Experts of a small language model.
Experts: 80 experts in each of 5 layers, 64 SwiGLU neurons an expert, a softmax router.
Below are experts of layer 6 (counted from 0) of a mixture-of-experts language model. Rows are named router (the router's row for the expert), gate (a neuron's input weights, with its number), up (a neuron's input weights, with its number) and show model dimensions 0-127. Each number is 128 + 24 x the weight over its row's rms, rounded and kept within 0 to 255. Numbers have three digits each.
After each expert's rows: a language model's description of what the expert responds to. This comes from a sample of Wikipedia text that the model never trained on.

# expert 18
router:129136131150160104109153147118079136113092195101125122090102164176105093137144123123124108116131174105130150142153145144165117157164108121104158132163154126104132147088080096127106084135117135155138094101116135172100123114155109101126097111160086127160134113152094156130123087119110145104140134135140098116130095117118140164119119168158133118129116112161144133126131157122102165093155
gate1:144135161152110141114124144122114147106116133085125159179107096107097148163111121151084090138102121115095156133123099130101126146162144130134143150116111132174137121098111167100113138132133122121167123140103151129137124105144102134154145074148074187097134139120101119135171135138150126121127119094150113097159125103118105139094127176134118177164154147132077146178127125130136127085096
up1:149099153108114106098104142117135162166154081093139114141093122111110132137116177121147121135120153177167111117107118167142140125091149139102166134123128135096097107160159088120128079118099109106047105115133114145128128172127144121148132111130110147146122082133126160110137165136164161145144117136122157117124138154102140164139084148123109153120179117133159139124095121144097092139134
gate2:098163132138121065092174133131131122122127133150143135129142129094109114134105153157119131134173133124095085132099125127114123133144106157143131096129122083125125114085117163120123082149159151126143135093096137134153186148157093164128134130111062141132160102076107162171147123153120145102085145157104130125125105106117144127154124152134159116162114137161136103102175133153103106130139
up2:147120127137142090114074107109148167114131064111146136109169116110098094087136125099140128163144148143118111104161150137142175127111150164111135147156128148098166131143147124172121139138145128119127101119128142139129082105151122098133148133072086110147135114099163139166147147124141097139151145136182115111188110091116105123142125111082122119154087157146146103139102106131151141115112
gate3:140093135102157156113143146115132108123171122106101138147101143130122143066117122128118101127095148115117155160141100104097110157200117116127138133151155130116150093161136107168081146112113135106142157161091092117129134112136129154117113103149105165129110138152108118179121163067145128154083134116206140149136124120117103138104140140136107086106136150126130099149154121157136114125129
up3:133121110121158151143084125152158071116103138130108118167134109142155094154144118128103162109135104104133135101160152085161140183138135115151135132161107102140136108160169146101091108119128135130154125145102099165144167151151105148072093129125098122100148148144140140136104163096117169110112131133161142157078099083151139110108114157118107126109146143141141104126128067130132130111148
It responds to: Double line breaks after titles, headings, list items or sentences, and opening quotation marks or parentheses before quoted speech or notes.

# expert 34
router:140126093124124096147148149071096168126123121125101125117121126122103122130170142107144101128115135083096146157158163138153131136146095078114115156130135099115159130108111128107097119146115189169143115089128146130101114167176091098114089117137114124165104067161127132140112112115136164094144158118156112112104084137095165128121142142132104108121121117127156150121150144142107177102129
gate1:133139127143127113104184120173137163098114122147089136128104134131122182135121138126157114102169100155122095147145097133108114131105121083125148147100108100137113146125140069139153103175109135125120114124147109164138116138132094147173118109158154152119100060133117133133114140090095150140151111124121088101134104102089133158163114102158126161137108164168095148139122121164132119167143
up1:121102124160129145133093121110149116113130079158087151117144126175135145117114138107155122128140136131166171109118101129101139126128093132163096172140101112127142158140103103107089102155098127084150128121146141137090122164162133098146078146130152166124132133141128130139135150149135129159121129093087111175072110145109156066133117125122113137122150118162151130186159102144144120119080
gate2:140108106169093144159133116115100090140157131133122121145123158114137109099143150151139091116154111083145129194140116129156155123113082109110082081138123094112135150131171144127158124138127161134133143097154094134123061119166140130132109146102182101174117135100139133113119109088150163151118143116129112096105121117108141149135115128166127130142089113130174085115160138133131169119145
up2:101135153095134165062100106114166108154145101162152162108169109170130145142152126136154126129121141112123093120158116146125120118113155067134136132139153119119108116119130160079065172111145146158093140144114117136097167115106131103147103128119083115140178162131123148131162144138133134077126086125133115140135120148147165109121148135128139108094137134088095132119104112120156138170118
gate3:139105157138146138143177130104090102116136141141123128137112140149117155119150168181152119101163172122153135169136166139149117090121124112140145078142100120113138068109181131112134177108152124144109126162101131091092130098144091092074125157114132094136092125153139134129120147122145146143134155120144124119116103169093096147096128113146077144104130112134108143142098083140140131138121
up3:062118087148076121110151121119142169123128079110079127114133122104131189118119131162103120140154114111110104153166131081105132145129127128111076142139122089162179123124139147118126105113133142126130112125143138114141126153123115147164164120133162124143145159162129107162123104168105153122102122113123100139133087079141159106153111134136085122108137129169175140151130123119151177133118
It responds to: Surnames or their final pieces just before a possessive, comma or "and", such as Wharton's, Bernstein's, Johnson, Thompson, Wilson.

# expert 20
router:119165070119159120149195135095107120139141121122096102102106147167104117152151171122137111100103141131107135111129128145163107136145103085113114139129137133157142161123075115131112108120111156155176110113119107124112090150170089095145082123146095118132131077117142154123083129118126145123154152127100087121144090119125144171143118120114104108143134099149119165113151118156085145111145
gate2:115148163108130117156133138133128100105139100103134137128169113135115144139147145116090135151133134145147126120108154114137119138139131147138147119162129116134168141163136118137113135130122086121098111140076141111105141147129112134120096140137099136121128145123143164161116105120111105109185142154109101122176129109125174130158116146137128115145031128121098101172121111148096169026114
up2:123123141084152117138143163093133111140151094144160131121150092077108151108131132160150091117138103132170105126099126096163171148187142151121114144079149115098160143120124098133106159122092196113133137142087133142124119148113132125120145152127124095154102191101131116160168106112093160087122142093143119140107151089118132165149130134128143129094131099116117126145139121100125125126131
gate3:145112168159145173128110109125161124125125133127106110137116134175120126114150150092115152120115156137153158139105144188119128125092104152098141124136175134089112138062094132156140114154139125145103180150131147120119121135136118080131102113114107155142136126103167129155126060117115148135103152124140091118115105137156142121122134114174073083097138168105134144116118095092124165144113
up3:112132144137078137149144144136074128130121133148105134137101123147137085109116078112095132166118122127106105102167103096164128103157134119147115151091117113141111146146141133130152153153144097075143125147121118139092125168063145142073122090102138134108169107124106088125134145132149127120133123132131162161112154183144122146149156115113142134180150170130095119155159121145135083123152
gate4:135103060140140103151119178147150110126132137135152119102131151130130087139110095121104120123084118168122143123084123116138175131131148111156145124156114090144121158135093123122130151130131133123153134146131143122089103142154121089118134110105142142124095073090138146163142149133135125184111141123108094141114133146146069172122121133106089101131132132164126107129181098163112192150153
up4:149129107198109113121121130124140136137093165120093145126132131162146151122087151148110074131106089103136142171133146109105163139134090138108134111101100159150144157117147141108099158100094104170094141135141098127086131127090146133134146129096118148126142158131117150152157099138135187084127107141101113103129112113106140147146116165104099175133132159106147148165097112110128104171130
It responds to: Vowel-heavy syllables inside long words, mostly Latin taxonomic and scientific names, such as -ina-, -ona-, -la- in Pentaphylaceae, Hydrolagus.

# expert 31
router:081120091144121132140149158123104142114084139081109113132098134126118121131121133098196112106128127115121190123168138140147132149160069122111102115160158118100147189137105118103113133122128152147140103102092180157111122161119135123132116102140053113136118117123146135145111130117103132107146137131148112139129112116097140149131131141120104091138132091138156104128159169159112138095178
gate0:106137100142096106153135149128136143116159143124131156123065117175119140147138127132162107065106130137137117143134150147164157132129117124137098135152137128108156136117140137110140117101118096146133144164185169137146114125141121126153137082138107096175123127084126114119151108143125089043104110136099142162164113142109116153152146103133108133120087090097119176122128146079137147140119
up0:150136119121162095163147141100170089110175102155126095111136171090095125107159114151080165149152167142116125155139127133147125138130171100094109145092140148100179096106158113121151114132142097093082143136137123148149117087152145107125151097168097135115152112120120120141117130143159102103131158131108136124101079113103130164135131106131091142154145136132098170110102115135146100147136
gate1:111081115191162115170156132148127127112130153128129100122144117147099131131120115143141171082153150146146108088125090177158103141125154128121105147132173125097120101167131096166089109123176128102139160129137125127151110148105173153099130122134139144129144161135124124104119118146101123067132172102100119163081125147102131143095129107125093109141128121088113114143152104162138121108099
up1:130134087135116086168121116138131130107117130106098097137122116131098131177136133115141164134136110150104103077157096109150130105147128149138106103134071139096129170127156148110129156137129110125134133096150121069147121147128135121149113180137119141157116140140104113097129137155160188128131168114092140125094127172120115128079169124064114138154153087140171152133125146114139160135108
gate2:136127088118095123161166157096101108134097121121132076074146131151131093142156112134136141112169140113162126098172145131122111152098118124151140137120150132086138124145110172108131102092164137135090133117108152144106146152128140099166154159120081156148147119103148152143126146102141136137142143127119141141126200142128090078146118141123094091130092083145125146121160102122092128117164
up2:181089106138113139144134136142129097111122176154186142128083122140156114140128135105099111119101138129116099108113155127117122129115150111162126129171103120152131125149107128162162130162125104090093144112149127140117125164115129085079157132092066155119133143092145091165140149137138102135155147108145136102137130166141096156178124120128108107108119161137113120158152088174092107103117
It responds to: Stems or middle pieces of verbs just before an ending like -ed, -s or -ing, such as conv(ey)s, bor(row)s, desc(rib)e, seem.

# expert 26
router:134142089142128114151141191105114147130116107088125116086078136173105113135121160133148077110110120093099139159163158158134100147145084107112114172178146091140134163121107133104128087121099127140148124118109132145105085131131118101122084126163119115141115121144110133136114117111131156113156128136128077113126132102101118153147131112116115093170139102161145186132113160151130117093162
gate0:107114091150127130131100135133130158047124130104123116083124171133129102148134100138126162125097153110105164129142110123117153139114131128157114172185105127147092146160074154119149128116105134127146139098111150121118099142138117159137172149168074137144098134164120151128103126137140139179082138137083119113113147096100077123143155167147137145095148126131125124143103137138122120161108
up0:158146151083134146180121111150115121158135175125108139109132088091128058151131139181127114098110149084148106090119128136076126143135125138131102188168105099100143132180140123122152116168093127105135135136090119122140115114135156106142164116093089110090134094147127156128126113132162121153147120114103128136117096119118128161159159148122104148113140142130162147107102156124117130123151
gate1:154145124162114108120125175123159165119130111063107123129134103168102146159125115094144092119129132133112129131113108121121138139142108129155138114176106098143125127120109127119141096128090143097138162113122075147159109134169079109137143139121111134109116150145162095128153102142156157075146117162104114169082093122145115148119115153117145107121164137144163126122157105134120077173185
up1:148140092094120103135120134132108147105138130097109091132138132126141054153149124141125089150150134141105093092167152137131109108154095116087121161168159140187105116108137124117149101095152141147151142137102116136146130138099098151189130127119100131115153138126146128130086082088114149113150172140101124175119171132107128142101141098123143142125142138152164138117140119122186087112132
gate2:128143107113155116117129142151120165135106125109115156119157144142123153093128150186134129131146084155097133158108145161182087100146097119153168116134121120148137128119121125113111123132113141143149139115096131117127124096166116123075156131124125100076163117106134079112142150082102103082139134162123104122117135163121127145057104109126122130109137100168150155150140160140130182100161
up2:168141107106121138147097106170153124124127166140118080136156162137139103138164144122090133148146129130140132126127170138135128097125122111127150187168134145075104112134081102123133128134125146127136120128094113144080113129134152097115179094103128106140121125107163108112127127118090096128129125117099113149163097150158091149113125145190136122066136170160102114125124108134106153108181
It responds to: Word pieces and short words in French, Italian, Czech and other non-English titles and names, such as vie, est, des, qu, accented letters.

# expert 15
router:094147104132147131134139148095074130100100143137113097129102142106123093144143163118162091104066126110122117128157142129114117155139119100123127124153132114127136110102091125092123112114093155134138125087107180137093131113131119129083123088144092126139137074176136117141099119093142142082173135128153130110116107095086161182140154141139127104118093102138146153141145158163122149101154
gate1:121140167126107157165106129139151147110101125080118103145117119102140101151136104114146108125161143149130132153144120083114056125141197144113144113138145126092114112051108124117137161154119183125141186140122135126172123136159137092100138112149109097135109157156102116137132145151128157112163110130162121126149122120083096121104135126146091140132162134115109109141150131138124118081111
up1:093168141176160110125123156077078132137125116121153173118079137136166132143129156107110144164128091164152129133102085099133152146113132112131109144143143088133140126123144179110140131119161132106118098125126115140159119133127164156109114152119136159101133074113151152153132143135114099119057129161091105149097065098137119135134168135122104113105150141139127135107119133104158121151130
gate2:127143130143162133151133135129040128112125105134140121129118125131161083134127129120123158116140149099129157089132121121131131111120098190146086145138145109159143092129140153122183131142148133067160165115111138100133156151147123135124123116124161069113118149144102113144138092153120137121119141115102135130124114172078113172074104164116150153169141101124121137098098150108099147139111
up2:128091155096154104136135110146166166126129102105148081142082138098117148141126111145145142116095123119150131164142132141147156126121133119146099106104125126101112147103155147083156130095111098115087117136099086124116156163189134147110138120096111113106124092138134132117134108120142086121144143177088094129127143072141173167150160129151129133177151110132176130099144104136169146143133
gate3:164114105151106134108150108136106113097152105157133145166088120103151113114127115127129156130123140151134135167118115172130059166096061144163153137088127126151159137178108132143135156153102129092122142146119113106089172139177126112109118108110162104152121103168133097134127164091142139123127113120135143118120130127106129186141098170129122092136113121106144120132106151142129115108077
up3:114163129099125129095131117099102140140116143139101145118158121128126139107093131120136170116144143136111135173085096175123128138177115123139149147125144127099180183126118075103126147122171119086148145131122164128139128084095098129131073121163136104099154134094127192125097106129112161142166138113130132159139091127155148102091119128146118114127134136100122107113108176150157117141092
It responds to: Past participles and -ed endings after was/is/were, often before by, to, in; also Preceded, Succeeded, According, known, worked.

# expert 46
router:089141097167135102130126178106127143108122129109127130121100128153103115134151147110150127111124119122087148168158158130133097126161099069084089121117164111154144177114126125108109087156120112128141121114097123132109120146200128119116108105128119119164102086144120148120089123082127150104127157142128120109131087152112120158144130139154135099177117104156119173139165131153092153122163
gate0:115092129147069065137107149109160130142137113141125123180097094154117128085131122111154094108108107157111144149168101136175137147116139190137137127095141108161105122144117128105147151104150165110159131168137104126155139102132142112146148124133075111129080141172102114121105124125132147152112152087168126096115076149117149133125134119162137140163081132147133151136117119120145121120111
up0:120133141127120078122093139150097151140150149138190132146094093113130170144125168102127115152140138135101121121122120118152076134184085113130150109086131102137160158120123122139120098147142115119159155155105140141114119146101151159138134147159137112137072125115147099114144142151103111170138101144100119083090149149130111106156144094071138187102123133137133155131116137118151106131085
gate1:108105160147121129162094139117176094115121151162130144133096147136138089147120134110121135103134117112155107131108125129107131131143115152148135149147110153122102137076134164080095097133125138142132160116117131119114132102146117122127145140148163140163112089112128120125110150134127161163107142157173183078100112107080105151142112145140151091105092101081123173138173136176083101165125
up1:146131140121125161109095174137118136152120124124131131151121082100126152155136103126174117087145128135112101086135141161115145123103158076145168141165142119105039126136116146166165114100107126135092114118127128134151128152106121112097120141152127125128173112118114137138130142101189114133139066098111159086162122134071149152139116131113119139119158112114107161145160146130143116136129
gate2:118118119149157113132111094110122132108109149113158142129164135131149150137105186144106161154112138178090154152140129098109145133130134149096150158146113100089140142071125141084115110080139149180129105097148136130176130070149101121114121101148117130161140141101103125090161135148117133125128128104119122109135065152137121126062130145117111145109144137150154142136120146126098136121185
up2:160133087146117082119118132150127161127107127120150122139156122138156142149127132083068106107128155091125070139174138094104094128102084162128158106138104134138083122133136159161140130157147139109149092125118098104160121102159083105161116144138141137108124132128143174129082154160106170121138109121109154126147091122114134145137166126129116163169146125122095097150157139141122092158129
It responds to: Middle syllables of ordinary words and names, often in titles or lists, such as Ecli-ps-e, Tex-til-es, Glads-ton-e, Dur-ban.

# expert 16
router:097131074152112089164146150091100167128126118123101117123124179124104123168165127113139124113133116115101122148154137133153133155144094095099144156139110109148146151115096111111104128122113162149143118092125138138117097145148123073123066137150120111178114053135112142139092127142138155093139137107117103122107108134105136146117135135136091100153117125154181173111128151133113157099165
gate1:118125110138101130130146140097091149130126146114111130175119187113129154135200164083110121154125134136146137120086140093161147107126133091118081106115079117123102147165130117139136110133112177140186143115055152162144116150074080116170145139156133151129108106128150103154124154128125106115102144140100084132113111143113141143111136126138137127119134134145134157106122096117144132139143
up1:096098173134123077134161194084127100113149136165139151126142129155134120146135127142126088122121108101127125113134138069157144120170123068110146074162138141119123099125131127130101181096127099166109146103131107142192107118104141134116103118116130160147111116121135130126118136125092093156105106149133112134117153154152120177138142130137121181109110114156119113168110104150138120145125
gate2:109077158101112148121095137116104136108121122145110153120161153145132171142186125105107092125109132129130066118134144163094166145134133164143116144116114138148126130156152178113109160129104168161099117111124111107133141141137130087126109126143112079123111158152105108150103115133124120181129127161125158088134103142119120136120143099136080080140111137179148124084116125144104119184151
up2:137108154092143131115180179160130125125080153155111089113145140146127115133090161126138088117132148072123146153090130166105133138125143137155091104143125121138117142134147136113099117151099086111127143182130127085122139116158141162155115085149102111077164126148146099151128111125144104136127128124113147133093117134104099109115140131132154110120175136184106128146092139082135120174154
gate3:119098133195101120116121125129124142086111119096115134146092115142105130137151118143133091105159117108185090105135106131105130139101097155116109136132127147146182158182144112121166092127122147089113174122163112128132118164132122117064151104136135110144135108104142144156140104166131122144122096090132120106079095153125174120127130145153167110129097144124156165139101146164139120122147
up3:119138105144094137113080110164138097100160101092137123098103073101133128144164084153134125150165167135105159098137092123142091149166141150166099122103151131158126151137126151118137137130112141118164124113109123118168090111119138156080168131182086123104095136144122126090131139110129152124133156135086151165107110134142122101166138106142141160132129135100102169125105148166111115131138
It responds to: Later syllables and endings of Slavic, Central Asian and other non-English surnames, mostly in sports tables, such as -ović, -ski, -ov, Singh.

# expert 0
router:113114110141136114155164145110079131095110157109115092110114144133128117131136154101131101120133146120122133153158128130134092179126098114114143147169130098125130150111127109118106128146112168157154140095098151156089114148150117122104107109177092117193084118140105163175132152115112148118187149112175113081129090135122149133129131124137129086130098110133124133117155129130119191115174
gate2:115096131114097105099156150162116101117135139105112082083108156152133107123158105155125133135125129146153168122108130127160118093138147114101124110093108133130104120097125184131128141150100167163133133114151167100148099123166130118115155157121126136174145147137092139125077105087116146170139111148098116161159142128155154157135144086071101086154151140138111135088138148144097113138156
up2:154102137131165114080151161131074157143150158122113137160114162141095140151182167116128141116168127077109129127118105117165117131116139145114087121118129162148129106129114117151106109140122114159095107124101184131118110157136129048141146140115158095130168128113136156127162120148115147158137114130139106124126139143160132091116117130101125152106190123126085094119112117108115115095099
gate3:099122089174122126151111119130134131124170100125061165107120125151150145065139100129110128102080112136116140145140132130112113130110100139172123128100149126121105134145166197156149133123101174120121073169142123120127141126139138118140156105137084155149151106100125129138150142132158098093139119139076087127127138116123127114136123139103128106132106115156139116161126151185146179104140
up3:096129110117136109143116150123169110153110124121155095100115121137127121101110127147134128136166085136108068115134123153133195097165145100128135119087176154107138100133087125141111104152071147122141157143091126123126086084122122152156122136126147143131079157147109156141172127124140114121204124128126114089131102106164139154131163127129177135118115125149124121130085145133122158144117
gate4:111100146106077152139117123123127164156128113168153143156134180145123125102128143144124108125122131091163108170126107106131107111151093114105119123129153153125152152118181143089085150103096122163133089123123124178140141080137111134102088133121123105129103164158158111108104131075108143142107086174140148173142134148108130075111102110111130126110167136150125148157106165120143126137144
up4:122135172150105141116135128091164143137128154103138136201141184176091111129157119090103098127173098079140106164151171106161110111117146121133138100137143127153102126100135152111091129126147120129148115113129134167126060115109111156117144126126135146117118113152143124165110113122157100130095098140110148174150110109088126124091138147136143117161147094094092103136110109137130129143138
It responds to: Line breaks and blank cells in markdown tables, mostly the newline after a closing pipe, plus separator dashes and paragraph breaks.

# expert 56
router:114127127152155104143139186118086141118122186123091120075129166120093114134127137101160110097103142102077148162149147170152119154154122100094130153152137109171152130125129115092104110116102144141154088086121126148102111156137123091124110122141119086156120123136096130160115085134109129131126129144119124124107113130113131163170165147154128089148119081131170153115151113143110165119155
gate0:143129156149103062184087147158112153101110148127107139156125149167143093100123109124123127088158145100133157120155116131122174130113115107087119130091100089172139109133080174128128145107142107122092134129132154109140091117103117129153140130150122095129110165144147141106146125138142136132157138124110129163104136138142152112169108150157068096146141109135135086130119168172102133103136
up0:121147130173120101123141146127177075164108122121135123093132145155138133121131126159118110066076135100127149129108128131149106132141154169150148095106138123102126158129095130147120115110144097136143174100093116095143129150152136119145149105129125082134132158145129139147142133081147124059126124130123126133117156080136059137130156120118157152178148150102129160112136108139125149151076
gate1:109162121114078121176132122123100172120116140138132113071141161140107139113091154111116152131115140167112124126116167131145142129124110099069114157097156094171097127117145148144091155097133121167153140089104150159096099115144149115121119156159120130100140155113120129153135150164118088164126082117155144096122150096116108121121181147097121099124131135124156103100157149138130125133172
up1:103144119131136122128132146142113089130052133128133113131121162112109113141098110139116120146124181187146155109133129135125114132085143132132130135127148079122138147088108138178088161151108100149151111125138154101102101135101155131091185099125131103106094138102141097128110140159135134150115131160151108150107171095106147092151082135104151114170139134117099151150152134123124140175164
gate2:109168101083122162110166082150137144135126105150165146128124158090128129131122118073145150106127121133124169098124086106151110142124128123101115111130116074158139104165163134157076125100133160132141129135080086109117142129124108145148136157123148105175121124112099155160114105122119139081116123122144109120142165152093163130122145176114089144178160116112161140108102153132128136135148
up2:145143117152105152161097114148077130102128124142164084107119083104119106112105127116121084124128109161163072133134139113168154155119153097150143174114112100107150079150111167127155175138153132073113138126123131140139138159152132147112147173119144162099130136118159100127070132111118135110140168163140126121098096116171153109111106111143150148114116090130130157128120112114138132112156
It responds to: Commas, pipes, slashes, semicolons and dashes separating city from country, coordinates, or table cells, as in Aberdeen, Scotland and Nyström / Finland.

# expert 50
router:123109128145149128167171159116099172107136126128107115131113187121114128145141151110127114113121138131109151144166138158131124149158111107106105144148136102148143154117087116129095121130094147156172087117124146153082112136185105111096111108167073082129112106141130177159106125109139136110147135148144122076113110125111117137127146150153123057134102119133142150129157136143095149082156
gate2:132149115109127132112134140123140100148108154132106127124115139142134136144137152108140147155129138127151099178164152151091098116098082123173131147124176132101120137133134167133125114128100140103142115099135085137082088108115151143118138094131077141149140142146129119147103093167140130138168162118148153148135154106178134102092104096149137054134109113144125140103114166093113138065166
up2:102154136147100072116152128119169094114142100068102116121188091132122167110154096081081150134111130107154124148126165142186121103145130138118143120144131125127121114147138129127152117075121170107143137147131168165146121140118117136105151172105118139127111144066120116111129205107172140106106129135110107136140094131147127152129130143118127142111109144149121154140148112110107132110107
gate3:076109114173168105110124132120111137128113154160137142144104141097158127149147154149113125126139134126114147127062114131085118153150116144147109161146126128098136154124090073130154169121144135134119059134137173167130135096137095091118135111150136070126140151149142132112125114121095148139119099119119170110129100125143128100122135066108127140092170143150139149122158145141160085142154
up3:126157154136109162100134162170168052136127130148121129111096096098108126151124146126120083162155109125145114124081136097104132165169155162099157175129139148136132117079120128132101135144138145100095126130121100169144143126150111191107119155130092164116124070121140094137130113109124135118138095130108119134092124132110134135128142167131146131143140109091132153166118142109100102163122
gate4:086127149103118074091121171092144131109121125121139140109181154148130155172123113088131129141114163127131111130135107145127113145161122123106155095132086124098151155114112157149146109118135083115125111120084139185112187124118151154127107169113075102102141133138125132142125151170121098121148139137133117120143109154123114104123176119152123127165100159133144107175087140150107127112081
up4:126142122140101147104079135124111160139140146104141117118135191169142141104126161110101098146165144128143117139160144151133137132093122158172069135131096141118143089129160098137118145139157162150071082147109136119186132128112128125100118143120098099109095112126155148101115158158154140132164137123120133082140098156181146122151110126088112081118120114119097112108115114162108130123136
It responds to: Newlines, pipes and hyphens forming Markdown table separator rows and list items, like |---|---|, plus ISBN prefix 978.

# expert 54
router:088142077174147110115145123127136125119099147092125062152096127122128089146140155104150119126118126061123118144182127141123121143132093093104134132161131132148141177109102131103098100132134141179148133088105148115133081126133125104099102078146083098124119121125123125155101149106109143085143146131123113124108113131116115117125136132125132128143119107142142126149138161169105172075171
gate2:144120105106134132140134107115143110167109161107173106147138151126095142106119117138147104128103123113133100154144148165104082132128122077109073123152135171131129131106108136137104124138151163117056143129140122142123125149108129144115110088098075082139103141127152110140106151091164164144139118131102143131140126085120153128175140162140149205135121132095132169135132145143138089156130
up2:158132112163072100122173122136118149119138138125111117104161149093146111116087135125097109114179133103100082099090113117124137135167126121097145127094143144118131127146132138154133147147133075104139115133128094146133153130091136115122131145095124148156113154175125134147123164121142111130106088106107145099180160090134134115161130125125147105156086158136173151171143120116137194103099
gate3:107103130134130103163128130144164145094127159065146096148124176142098119159094124135118139129123127113130130120105131156162112115089115093136106148119085151090105189118152115162136110134159145155142196138118087138154118103116144112069124117157076141155131123117113119141120114100143109125147165144151121146125148098102162130113156162121158125108128089128129129118107168138078131139153
up3:162157135167153085115131126137142121130132175134126148136134138122160134148109103138114098149144134143134114168122117143116118135112117108125153143093167092078155136111117123156145129166135110131107070126137140086170134140064125132165105132097072119089136125154144093104120147095134118087132109110132092080153152148089167101126119121158106142185139165151124146146156124122097128117130
gate4:147156120165160119142129151095163102117139133122136120133128159129144123171163111122116144170149114109136130099158073142109164125182085122085100143123112122143196113102066140136112102126146156138134146077108117125162126136129090132119148139163071139103138116127112114187120137109132137119120103121120102149143132128085113074112125120115146103120113138121128148121153102135129180123161
up4:098092102140106139132139114146096122159074166131151111107124142125137111176116180139110159096140113141128100122135092147132144126152119165148120109112144124100096097168113121170138145118147141105093098105134142088137154137118129101121167154102101113108135106109128173147114080156114141100153142143154118110177078152106131132128137120140138152147148148164118180115137142108167098115072
It responds to: The auxiliaries has, had, have, having, and middle pieces of split verbs such as en-jo-yed, repub-lis-hed, dep-ut-ies.

# expert 40
router:129134141142156115126168172128105157067114137105108120110105126159098102172149134097124112086122132134126127142136134135128103139131124060137121148126148117126137127104075125108118096155079130140137087109120169148122118133136124113108079083150124133132119108171099143143086142098079152087164148138142119103117116101123149156162155149133123094177138100149134156101164129163110124117145
gate2:135134125101174098146148098148103093091095177106144141125113174138107104171156164102113144125110107124134140114150179101144148129132109189135148124132152112147131119150105097113109138129127119135114177146128111077134159145135169113153140041142139135131167114134105113148127171127162159124137114125126112101144104125155148134108114122089113106101112124138106129129089130118158093096120
up2:167101114124091139125160093143122103143106106119129146157097151127102149131117092162140143142165161111163132072119143155128158125160121140105070124138125129143146151154120122149094158126152164135115081139137124139132151089139108126090129136083134094149141144123121106092162052155116159098145131125159095158091151168175112112119155120097136138141135118142128150126133126121123105097091
gate3:114088182123114117125166114141133080109139151106115152120156116114133107079119167107118146126131113078135097115099149100168151158144140158147183113146118117115149164098151137081150173136119143115144129110089168094128083136110122130108116087156127124139103117118098139110146145116135149121112100132116107150108128144155171170121152122118102093151168147134113117143137147115119094190139
up3:122140136154111161116191113152142129106153116125158168143128139121137103121145135148153138104146122128193109125125128124172124115097125106067143128129146096082138147143152127150124137137090138152107152093129111116126084124157186145034111127154123117118089150109147096123171107106115101128156151117106125097107121127138115175126146134113104134112128106110117150092132130175119132121140
gate4:127129122075136141175095123083119108134209115108125133100135136158130106148135134182112121169123125115125126110102100115151108129150111142133153101162139123122112111104170101107144152121098131129149141129119133135157114170083134143160084109098122122115101131154157096116126102138134115125150134135078130140109124133132157163140145136090184143099153119127144107119179114110190124083114
up4:121094147126150147117127111082125158135151124159127117103151135115103117129142131141096081121142110116113136130099127158094156108120129114109149133115043175095129139137152126135098130136135141137130131101108139151118174109181131088112114137151161139097138139170119144105151206118140162148173155113101150116100119097129100109113156131123135159111122069148145138095122145152098142154107
It responds to: Adjectives and adjective suffixes after an article, such as new, local, political, historic, geographic-al, ecological, symbolic.

# expert 44
router:103147117140136121132131132130125124081103162118120120116120127165120109135157154103117084131097150114121136180190131166133101148179099125113109121118155113143158143097133129094117094120142126149130099118094128167073095120136110125101081097154096136121093108145124163123103129075118159117143147177150088118138120091103115154133158147148100122135110071130126156115136142136112119098171
gate0:138135086127148115141116125113125114131118132109135093147104119145104108107137124106143105128115109141102161174153179137095113134188131127132125143144171135160073175164164112102102105137119110069134126120095096167136082097130117132138140090139150132124149133141157135112117154127134142174137114122138092094129144120107113103116125121152140143083116174172092131125157148123133085158181
up0:148155113125150142146102119140164157144138153199135130130100071120159157174132129129140129098091152163155110096127107137081122143156130108116120122111158163086143087119133106106157164119131159155111097122144098125125113160095103123134121132123123120094137104138105175133133107156118134131110126139103112129134154126115084141169118103144092149163137137116152090079135067154123126103158
gate1:132110144098158162067149116117094130140126151116123100127113136127109114118145143131131136161143095101085090129155120125124076161136133124141143170127136134126147099168124099148109110145159148167113087143163159120120169143115136137138152164121112079178116162132102111187121138114130115173105111109178121093127105159124129109170105087100149117126145089130123116099154130113131088144127
up1:110106106140159114100137157084126181137122141135124161114157119113157146108134095139141113122134088151121101107123155133148135111130141139143132127127129115166114150111143129127161121135105124139143188176133167084102113100153136159112111139132077107136180126096132083160113149142094098098127143098083157145114096100147154090155123128111125106095150162164154143156090109094101156145109
gate2:108101148106153134154129174139131131075140128079131095114097120125169111110177186133113107165145133087111084106173109173129121150144103116130111160123107080130105134148099099104143108117117112126152115160092130144099126119126133136137150117157116167137166165142105130138076128118123149093137134150191122135118133127160130144151181102137127156145111105120122118089158114114115130111131
up2:161107094140164107151164125076117182143090118148149141127132130092142127135108114147118131088138166136107108085099120131091154135105105110159117114127148127135118120107097136146124130120074126098151100125098109103152165132123133092153146182141119160187116154151087133137116107149108109156161130146144152117136164110149143105162119144143134122136114151106114112174107093106168107155089
It responds to: Lowercase word-initial consonant clusters split from their word, often after the or a quote, such as th(ing), wh(at), g(able), sh, bl.